Experts of a small language model: width 224, 8 picks a token.
Below are experts of layer 3 (counted from 0) of a mixture-of-experts language model. Rows are named router (the router's row for the expert), gate (a neuron's input weights, with its number), up (a neuron's input weights, with its number) and show model dimensions 0-223. Each number is 128 + 32 x the weight over its row's rms, rounded and kept within 0 to 255. Numbers have three digits each.
Before each expert's rows: "gets" lists some tokens that make up at least twice as much of what it gets as of all text; "mostly gets" lists some tokens that are sent to it at least half of the time. This comes from a sample of Wikipedia text that the model never trained on. Tokens count by the router's weight.

# expert 102
gets: "d", "ad", " D", " d", " | ", "\n"
mostly gets: " d", "d", " D", " Ed", " Ad", " ad"
router:117169115173126110124091109089127121073051076114082115163169093130169064104129174127152072145143108133131135133079140193134192110162120150051202106120076141127153155113094153135139152103177161144133122131131091084161077139168119166114111159146082159086172129127160115138097141157149198123200098115153101151105098090080107133124193112159154122112122153086189090088129142078144128071145120160155102123098116128118104083119065105208161087071173140134152143159110118181162119133174141158124096085120099085134103099152140189148122160158093119098136145103075134104140113126130202122138114157168094130106125149139176107133145121073152128103139076129136095160126155145074074145200
gate0:140123132148132049130074104179086105070133156206144193120133128113180133102195096094100146169133098076102139155116092146086178135126127198128137119155086108134167167102123111055128131111115174123127097107148162114074176118175139104112102164099122177121148201158132146092103089151086125134146089101125155154134140163161124127165144126091119098114109184105151107075122167091131103120180129104173114174146158113141126108144161179100157127080128110126160186140155146227095107150185112139115092104125107122073168136173133135092125124096102090117107121094176155118058165178096120158127091163087151094085076144109145080124212151152148159137086162151108098121097066142137093120149
up0:162131178160160058137106131155117101088140125168189151115127103172102150141154153059097124078139072197103114079136129085108154154103104096162144135104142133151107117144140131176117132102150153122143107143141078105099143127130143175116150071148138142142148131140112156122167114086132076150150163126135166039102159195141073147103150129147083171112179149115105116160126103168086128212120115146105162173101129174152127109112093056151182110118080109127115125161146099229120118111123162150143130050143072085108095070111193086102123150089066120160118153166116163138113102084138115137189097188126128080120057165135112140142156115123151098093111172109127153205151120164151115096123

# expert 129
gets: " D", " d", "ons", "2", " | ", " is"
mostly gets: "ons", " cons", " d", " D", " Des", " ex"
router:082110155165118106136117138120155127089062088083107074161178182109119134128161125125188107120188075125165092105112124180140128131155103097089166113124118109227119147075108158132150142144140108171128149123158122108168123173175130133146111145157134187077147093137167122111088079165174160095160105165180116136146082060093105133186143117143178128113137138109127114057131164115134114093133090152123092100110123140127095080123107115153149101083121181095194128100090116139158133109144145117094113087125098079158063086182122133165133144175119045118132161113082147116086132145171153138131132142201132110145146151174130084170120115124169081132163107180154129177126114132050026156134
gate0:099143137103171123146101123111152129130113082123131146137159144192108151121131098169089144111092078157093076096074103094172154220118029117099086095090124092151115146104094093085147097134164075163135158106147128086179086106116122152160164163116158086128113134122113128101134134134121108096147163096143109140138146124135179069072147129139173124143149138099154150156080090128104168095115132168114099135102147070130157156112098106184155110070105180194165138112051134132084171163129122130173175173212110118137150102128180112183114161135097171145098150118118163168114122165133161133148113192112132084180176144157091029158106183104132068100136115111145146136134068095137116127112
up0:109131121138138115151078102107059134102182122161106094042128133119085166143094146111125090146112115078124063099138117138083172200122096103094111108118110068151111135149097113093169181184208123175120150108156141137097169137153189131165151127141109133113105136128047144133145090142156122114093164161099120114127155133169157159092141103144091071124139142134146156120096175070123108197165098152130176148065106109098167159207132172135115143096102159110192164115160102089136089041129126116143190128134106144110093143077124091126116113141180152115180141116128147144160145097128121131091130095185185162150159104211134123147189170100056090133141132120106132150106098112103084116151

# expert 14
gets: " to", " he", "s", " that", " also", "ly"
mostly gets: " who", ", which", ", who", " they", " could", " did not"
router:120142142125111102149121123117164165102069111144101088177152160100187113102164115072103090104146094180158081184126077159134110082161087113074175088092067099182139149107090172087155131155199151123137157113122103068127111178149110153113080183141123201127138095117145151119108088151128123097146141154173121072168123112085070160117133111133151154131154098110135127100148175123174083115100167166139083097102138172133145092131073100160167135104136160103115123121083126149125139143126166153093098112152114000149107110140158111141115195165096092132125144161139139108133133195137170109048120135165130146065157142121176141153140106069165115108160115176175136127124151167114104161174
gate0:141171138156096152110174132089126121129116108130099114092097122151090153158103182164081119144157135095156155125109100150110141167077098142145137059132136093139087069124140123086128140122134124145163149154109158080120110139110127099019134176124140082146139077116098154122119148111148138129137122113143103145095102134121187106115146093138112126128113130044091123147172156192177180097080148156120166168166253155209198123175100179066128063105119118173144153170132122136066151102084161146085138106195121157158129103125101157051138089138118070120102093134119141111145111155127148105142164102094185099118130130125157117147150154092101106101155145172084161176058136141121077149131
up0:103119098167174052097154111024098099112117169055117114173126094144160105171146134140145097124107159122120159107156103078154173139164154158167160145069117098110068121107114150138187105115161111100052096059082176131084151118147172184125109095152137124152139126149176127126090141138169121065094134156104159114106125135135108122091098174085142132137137149140086136150094144109132139117114098158134088130189111126157139135172110113149124173062096099111130173106186091138175156189174153124086103099095100146143119118128196161113166115081116085137124132120179176142103112113137094111147121151187085064133131172101121133158127073147126107218083186107114140109108183189134116143159

# expert 34
gets: " that", " to", " who", ", which", " which", " he"
mostly gets: " that", " this", " who", ", which", ", he", " that the"
router:094162148129126102133115083142130193101080107128123079167141165095200077081122101109130051139140095123165077169068085141157155098135085116080198109114108119183160148119110165101197134146179136148116152128133076089104064176145108147132076155173086154076117094148123173116115065133161142126172133146173126131126118119118091194111139149176164119135162069085184110099130146107139145104107130162169103112094099161129148074120083071152165107094105153088127127138117137182133185123160178133084082099151142074180081130155135142116122179177127091130156153131114160149136095157121169107068144135152130145062120156127124136162144103074154098106121116173155146136129176165105055147154
gate0:122186092104108140115108135118104123097101131092066125111103175134141101173181158107162095159107091119169141158076099150127162164166066186177116129124170123179091228104105134138105137150164142055119126136197122164125130065130113103162092085100117173088097079161128139108169119130146164149155104164108052137094111126132135108117095141156143133171155121104125106114129132076129115111122117064103182049125083122152131109183183163147118083108166103098102149120130159164117098136155117104103176108152141100087163151153091108184100110100178126123118094185155105109084132115194151159191158108128113152149097103098120127124200141056149083106119148107144152097170103201106073145114
up0:135069105075111122096151086108174125162189086163112171097117160159179078172166160152140130136183176098118126109123104121076134141148085082093149127109110138159120116159123180127128127117101128114118177159135157097093137149104102142108160092164075093131181106116182082160150122196151129013121157126137121100137109119117139151131134150104081122128177148106141173157113109176122174129150190128130129167154114151102064186074102048162126098148126167116137107124121154142148130122137182129154030073175097107175085117109076130118137154161123132138147164118116118132103091177084110125105073081164107092131136194160170077177133118088108119149121142089163183157163089086083109113140